config.yaml
d_shared_expert: 128
hidden_act: "swiglu"
normalize_top_k: false
router_z_loss: 0.001
norm_eps: 1e-06
beta2: 0.99
max_steps: 4232
dataset: "wikipedia_en"
Below are experts of layer 4 (counted from 0) of a mixture-of-experts language model. Rows are named router (the router's row for the expert), gate (a neuron's input weights, with its number), up (a neuron's input weights, with its number), down (a neuron's output weights, with its number) and show model dimensions 0-127. Each number is 500 + 40 x the weight over its row's rms, rounded and kept within 0 to 999. Numbers have three digits each.
After each expert's rows: "comes after" lists some tokens at least twice as common just before its tokens as in all text; "comes before" lists some tokens at least twice as common just after its tokens as in all text. This comes from a sample of Wikipedia text that the model never trained on. Tokens count by the router's weight.

# expert 10
router:514531609486457494478530525477578464513478416526501474533495535532506495529463576550418532445409512399450494457506421509457506475542485550513555574487468524516470502539466519507551549553540502507450460531538479558503451438439492569457437525506536585498518450503502478524544483475492492551553512484497514484510529508533500440485444465580486503537537454571496499479514468537489464539497
gate6:488528568578482473516528518427466525574414472482338495511497509412506513503501462552485499486530536489543494508474523508473509483603487461498483541510490481470464526489564532472486572481491552527463447525557499476505455467502548509512466508547447524504534532493525541618514468537475465494462514505511414435465492489530424492474549490550543465493510463582469525503491514499547524493563
up6:514532510574393476532541481492470544580469516488513504483533546473523526523448572548509482491470499478536525507549442531512513453612493441479478458512529443440520519480589558583480452562448532532464474486526438421437497496507509467410429458529514525484499527527483516486503459543513515528481421491563512500468554504542549503510450498465496492478466516537471491478423491587469471504478
down6:448447506473459548536502515477467491534516518491446499550499495393517529519454486501507536501523530498511493532439452524470497527463445538474561519497496555528453496432470578513422517518533445552445526540423525507537454401492540444523501515469422525474541487484481507555468582558529458425510508509478508553459496538535501522481556500539543393465517498509511519431542509530543612505499
gate7:464599517514538556488487485524587495433550474562487490547526539514606483515562522533482515478501501396501429457478476554492509531516531481495522608459450529446505550489533481504543419591497471536485529541475455550472497526402554481509468455468497469484485505463536466518549480477510535508506433426548480520441566544417502515519514465536486517477507491547497511500462550478501514519511
up7:441556536500485565525491458511590473459505490540511515518505513570563493521570561528499530462522490455601497437499565530524473531451492452507472592462496518440474512519493480548588437525574491482493536552442507447464541496408515445452505454438436514472533453495523484472524493539539518510500468495483530530411573504426518530527467503498450508480519525543467516524531569486496493536554
down7:497499476568514510444508465519490518549450495450575555503473520546467471517556532529482582449507540467494438480438532507524479508502494452476507461504433551513457484478600483559493442428504443500567585478480487506467521505517501524451459443471528487537531480501464495450580501501484525529426483465553511606523454533448480491492542481511550473518431532562533504476522592398469484506513
comes after: "| ", "; ", ",", "(", "–", ": "
comes before: ".", "–", ",", ", ", "; ", ":"

# expert 3
router:483531549511491514450473549504586455512449396548488469515493544527512499548476547509421516442464469394482499434459462530475482441538472545516575515463469526534476483557465549479546531578534558492467461527527433529537457447468487524512508493502512559516516469495472470540511486444443450502558509479510540465514547547546455448532475489558437519554548507579507510537561454569499501495470
gate41:518528504422502515538407528486520443505487509528527553467506564517520428558509516510496503587458510497527472475504521489566400451510444400557547521509438461595496516509497504487542471513459513495453535510513468489590606469518468538503506473446456465496548469497526575529473469466464456509539492496525514552509545471484539508500440593454465498499537474470442494504507526417502429499513
up41:531531502496536481534574513497495496511531481463467527525535480466525483464499517518470408497472476521475508446506549601571590598546505503531549471552410412524587566527434493456490506527498496557491572456509468524493506512486514442495468524562472460490505499458517511480447514468444506431492487473415522466521486430551482535476470497525544565486553502501433496533481577457519498501569
down41:519397411451475541491472436495530441459551498506517497483482489565511490554531499475522440481498483485499457439503568470473540532543429501560524449520483511505510465454470507433459538511441475523526465556507511421532506527545510552463501542552553498491562513518543516497424478546443470541452463482448538540430555441527522514548478437492515465553507539467547470487515584527500587563508
gate42:505556474573492508481550455560528543469414460479445493504446480480547501488501463562496492509517515447494510470441497443498537552454568513541477558542449487504485506478502485402504574497487498544550514565494452569526484494494502452490452503464533547492549498461566423540470471417440519462544484502527519479523424536539478434473526482576478563603516505449460494488559573521488521501517
up42:573571495599589510532544451502486539528405490495491563447448471520530501471490464536501501433471466476509498458513558464525569538452467460526482543512509568474510508501503523450518532523470500587534524457516478521507447434511496462450455459482518545518517561446520476493470503487399459545536531409509515512473479478506460444514509531584482561494492406489505584475489517476499512454536
down42:525568457468585553531474478494481552527575489521556520472480511518476517542546531530530480522510521413451500457423475545467530491502515473463471462497592519498545509473503496560518484500466453546444550454475419521502508505524531533545516478492475500507509484430388535402428529481476516500602422472469474548521446467494470513468443562475496546455527481496525515519436504524436513502562
comes after: "| ", ".", "–", "201", "-", "200"
comes before: "| ", "|", "(", "and ", "in ", "to "

# expert 2
router:552547608529477491472480499501568429497429412540478513521476541493536509570491540533391507478482467457473503464444431514472480487550434553533496541473480529511495496533503544468523566562513523479479442543522498529561452499496440552471448521535544543591505477475514513524506446463441459449510519500506530477575574542498474516498455460556488507523497468580478557534496453534533455501472
gate9:480525506463541477452494521494492531526524413542516463503531464511517439483518495487439490484484407477494484484452474545530558498566511529460472572423519551486520551487527517405621475479566458466464563494556532440441480551504467521548513411510470493547502522513469482474490482487480501464532522518545550534535541501522457496389463507495426531470493416583497489523504499504544427513495
up9:518450493551448455529525444481468500444531511481507452531521461521476504459568478511467510486457413506546497502463509625543572508512470532500478452517572510465502494538472441425523549457518473483448527435551472478442504480531514439569531509531633451534434569530547496443493473496514467516462535491519461492498516462518477497519514457584493528503485447488496421483534506527553521479573
down9:495513483512505480504469459493514514451469557546517432532552549477482516497475458522472460501536524593485519471507519539493509457541492552507448478489514592462512553488472478497455505466488529501492464458534510508427529493582507487471479495535485454567399468467558507514518461479549511548634428448439532484564537472439507484498510501546575467461538452488483448422447448512432528580502
gate10:513496486445431515526444542510530444525454499571447418569474482526562574456503492480498534525516524516494514459495488532519507570500514452557537501466497481489454544472424518534524489561535518398462509526464478478439457426516499464443483477487488530474469411466540535458510464499522447523522590497504531450469584563473421487533454533498509536494548408511549559471520494503540558480503
up10:449485491580466493498509527532545495453575528535470477505446501556456491485518528486495422467497535508465519485481482566477485494516436525549560439468532479529483502472449570504435508449538505478534483543575466536533528461452508528484530472483499586481515419451534491419516564508566515490539550451459612485475477562522433487489465503543478512491554496471505564455533530579449519485412
down10:453477515508490463483483444541500515467519582487479435451468479569432520467489522504627534510569490562498502413500490492451497549446489495457530539585417518534509453520526527417535496509448515533507538564464502488499497517519469500520489513454451573485520460478446505471553483547512417515542516506498482493484460522506466510524523557420481396493461494531507524581489545505536453486422
comes after: "was ", "as ", "is ", "the ", "to ", "a "
comes before: "of ", "to ", "in ", "a ", "by ", "for "

# expert 9
router:500552551478466501479451523487570465496465436530406496488442485537503547520453523535415541464434480387495475474458508533506441497526442535510505537466490501544487468582467583471512533542588516509472463496554510539533452426420503510514486512509503591534579488480461464526526456490487466477564530513520553519558514534560514445517484469563450498534519517515558529541521468520490453527505
gate6:539459472546565511494519514564526493511470488495478537459493512519515508435492486489477520476466469449446456486491437489490455485506444468571451494466542409553457496433524516475520417510574453500489546454507443522504567497523511522503552476572579577517567563536491491588577539456477463522472466488526434514563480473536517506543489500510423507448492473503546466562447452566465443469523
up6:526540452511533470494470490555478521548506527471435492522447490446524431476484488572486472514499482529542539486503543565525497488518405482533429579493518447538509460483481448493540469503542468467401486526501516530466488563533502525561489505535500483539457391505541547525479492453485442548555534471467530451591464446519474574517503554519452469459506497564595539496429509531495475443545
down6:479455474520506529459497454499501540545467553525512569448477440486428476473522489466486523491571504576464459450506483436576541540481503446514529504529530497525509511505520517534477537465529544475558523490560499468460516412504506520541533476578490579539559531442511503502480471468542556457466452476432421529494492533421438463496542553403504440537475464504526533533558517529414506516434
gate7:552430539523425508504527498521428469485487488470486494495446493477478504476481464543453536431464509514519445468543473558530531520462457490455433515487501529528501482535504422488511477541525517494486522535509499508533587508440524455469512445457503567541538477508534517447579398507492449398526574493409471558566541487533508472501456507531472484486582446545584493582502483533485503466545
up7:471535506502439491488510499573493436511601487527457527523495552548446568506554466466503464409508496496576494445555510533543544506517495483485492492475515512483422492459540474543500468532573471540498460531510407549530465448498504426492482511480512547552511417503495509476519400515500449509512601479562475433516469510441509534500435533583431471508497459534553500531486448495484471517470
down7:414428497517477529424503529523464468516410471494469499543458496536549424488496466518517461460533448466536439533487502492538556533568527460459427546452562508484515518516500557562422523469546505482556519452551516491474467527552499505514487523466490469481463444541477496487481566533529412532547528581479562488502516516533516511502504453586564459549461544549583483481481516504498570449503
comes after: "(", "–", ", ", "in ", "1", "0"
comes before: "0", "9", "5", "2", "6", "4"

# expert 8
router:492534535525517481430476551496580451567468453533451521516418495560556522559483501564413552423440498465443493460489457492474520475545490529497506483481478473534470532537457578436557517502544548498501455595533511476483474482466500558510431487559510513517524512449449499526507461458496477460515568457530551445562508531565492406527470484578499529524515443538518487539539499542514488516477
gate35:460466521540468506542478508500558588457476478459473512532407489502460445506551522427434527500529464492478436553537474529505545460553504493523505489488489436486500460540527453514533506514589514520434474597511538481472459516475521541582536578578518547482542540425518497490519489580499516448477466499457510531557462489553461407505509465486516530500473526516495429459492526459538510588450
up35:445433499532470497558525523482572572519517498454559559509453454534445435520494509461434532487547611489422455467519445478541520459537536518573504458524536441468510503521523436508522524529501542534484448560523525448477482449480505513610519519490503502500495508514479570455473458505540539469426469575542502510566498603512465491491445428518540505517466487505447468498488502507480540525461
down35:429508454523454537522459527491542540436460447450528502514543530486558480453527542513464478565533504471507479501608494542447425525480551499532559508527502567512493514480463481428473543502540554542557536545528508513470590491540470497501477505545525480531441433521523464511453477492522564413442426508543573507513472487447476508453492560487426462470454462414459446493513512501523456535502
gate36:500514518445446448500524483454567527508486504539499581533477458440541488469511507489464468554554415503463505491508548595441546526500454524529391487438508504444502583510462486459601541492491575457558481537533559532504478440521537463538485537533487531506502485546497498479521432499540473475511502557468514500565532514419479556497514491449472475550434506549508466479564508457495495446440
up36:493475504493549453494426536486596516515532503543491616494466434506472423480580464539478484536492461499475457403481486527524495519482510503513550521521501526461521432419568535549536512460498516503503587504513520459485417484491513584503478505493485513504557481474515520519539493519485472467484497529499501531478483481510448498563516471472384541516418537559535437528558525452519471421437
down36:479552448545429500501532530494413504504500475490581455422487521459510529521483478451515493510480473533516486540613425537521540478516587490512529602446580494509544504496450511462490469378484450489515542481449537592523528471498455466488512471493448520484504468487486505507549469545512435441550542517506473528472481486552534501530494439551470505446533516547461414516483511496440532505486
comes after: "\n", "|", "of ", "in ", "at ", "to "
comes before: "| ", "- ", " ", "first ", "201", "United "

# expert 12
router:467537528534500488453462503472516469461461436508414456566513586541521529492482542508344550481496500415476425494507490480464445508550511540543559492506456445572525536496535505483573487564574571517485481470500480545567480512492483492474480500495570575490528493432457515494529501504501441480488485467524515494580499512509545491507470489474499562576533502476470552502552495514569485543522
gate9:463499510475474465527482525538541501532480424478453492558443513503592523537424551534445528522418430456458557551472435493443445491506490538481556540430506497512493519542472551471491535456509508485485482546545541392540520495500490553446471543510545518509570464453477473561548502483506380463511528427471470477557596558474487460525475485521498505489456528527469517533476471525512508532492
up9:438482440528542447531462500482488524478528510458449564516525477442537477483481479533494476567509505502547551583527501434464491535470552520403574476528509498493555484481511446473549533406491506515530508484478549454501544508542537471431523515524478509474531510439474509483545532533527505464451462464506430502603562572418526481471524522474521498538430557472438474469528564461523554420514
down9:526505489490478486497505541482519488536413490557453411529449513481518541503446507475474536497501435450518449476557488582487485551531543545507585496529448396486471466471550487486481432554494602442520479501455520508483479552493518477490508514500542529489543454491504528512537501506481525539555441435450561475504526503532429458522506553429494485515494479531585460424477522596547573529489
gate10:571472526453464511536449503527480501527403476533487433432460556512556541470496446506451533481499493505479509476455520511505497491464499491556531475541457523532474544502429456539505524566495566549507445516509526513527522466513413660443492483435499537468413525517456530503515472526415517533550481565488477530557508448530489463489519538490517554539482515501525518501513399481462513561488
up10:499557517481570529450534468439572510499563510470573540513506438426522498519458610516484459585486481476501491443488480482454539476506534544477451502501517496440533493436546498473499493490454529476494615487491434525536472519474462464524442573522570454513475527539538471513452577548572530513477445531471437517482482525443489484506454447528491483478491546526489522506416555512546506467555
down10:508574476451426501538450598518531457526531455507462560549483569511495446456455549499480453515539501501466480531479502503500519485498492476520515529493524538459530576487451531491527497473472486387511564458520490467450509519422548478532536546440529527555519532475554472470548407429501482511542497489451522425559496479489483473566409446507592468519552445548479497505517535502474518489549
comes after: "\n\n", "- ", "==", "== ", "===", "See "
comes before: "==", ": ", "\n", "= ", "also", "information"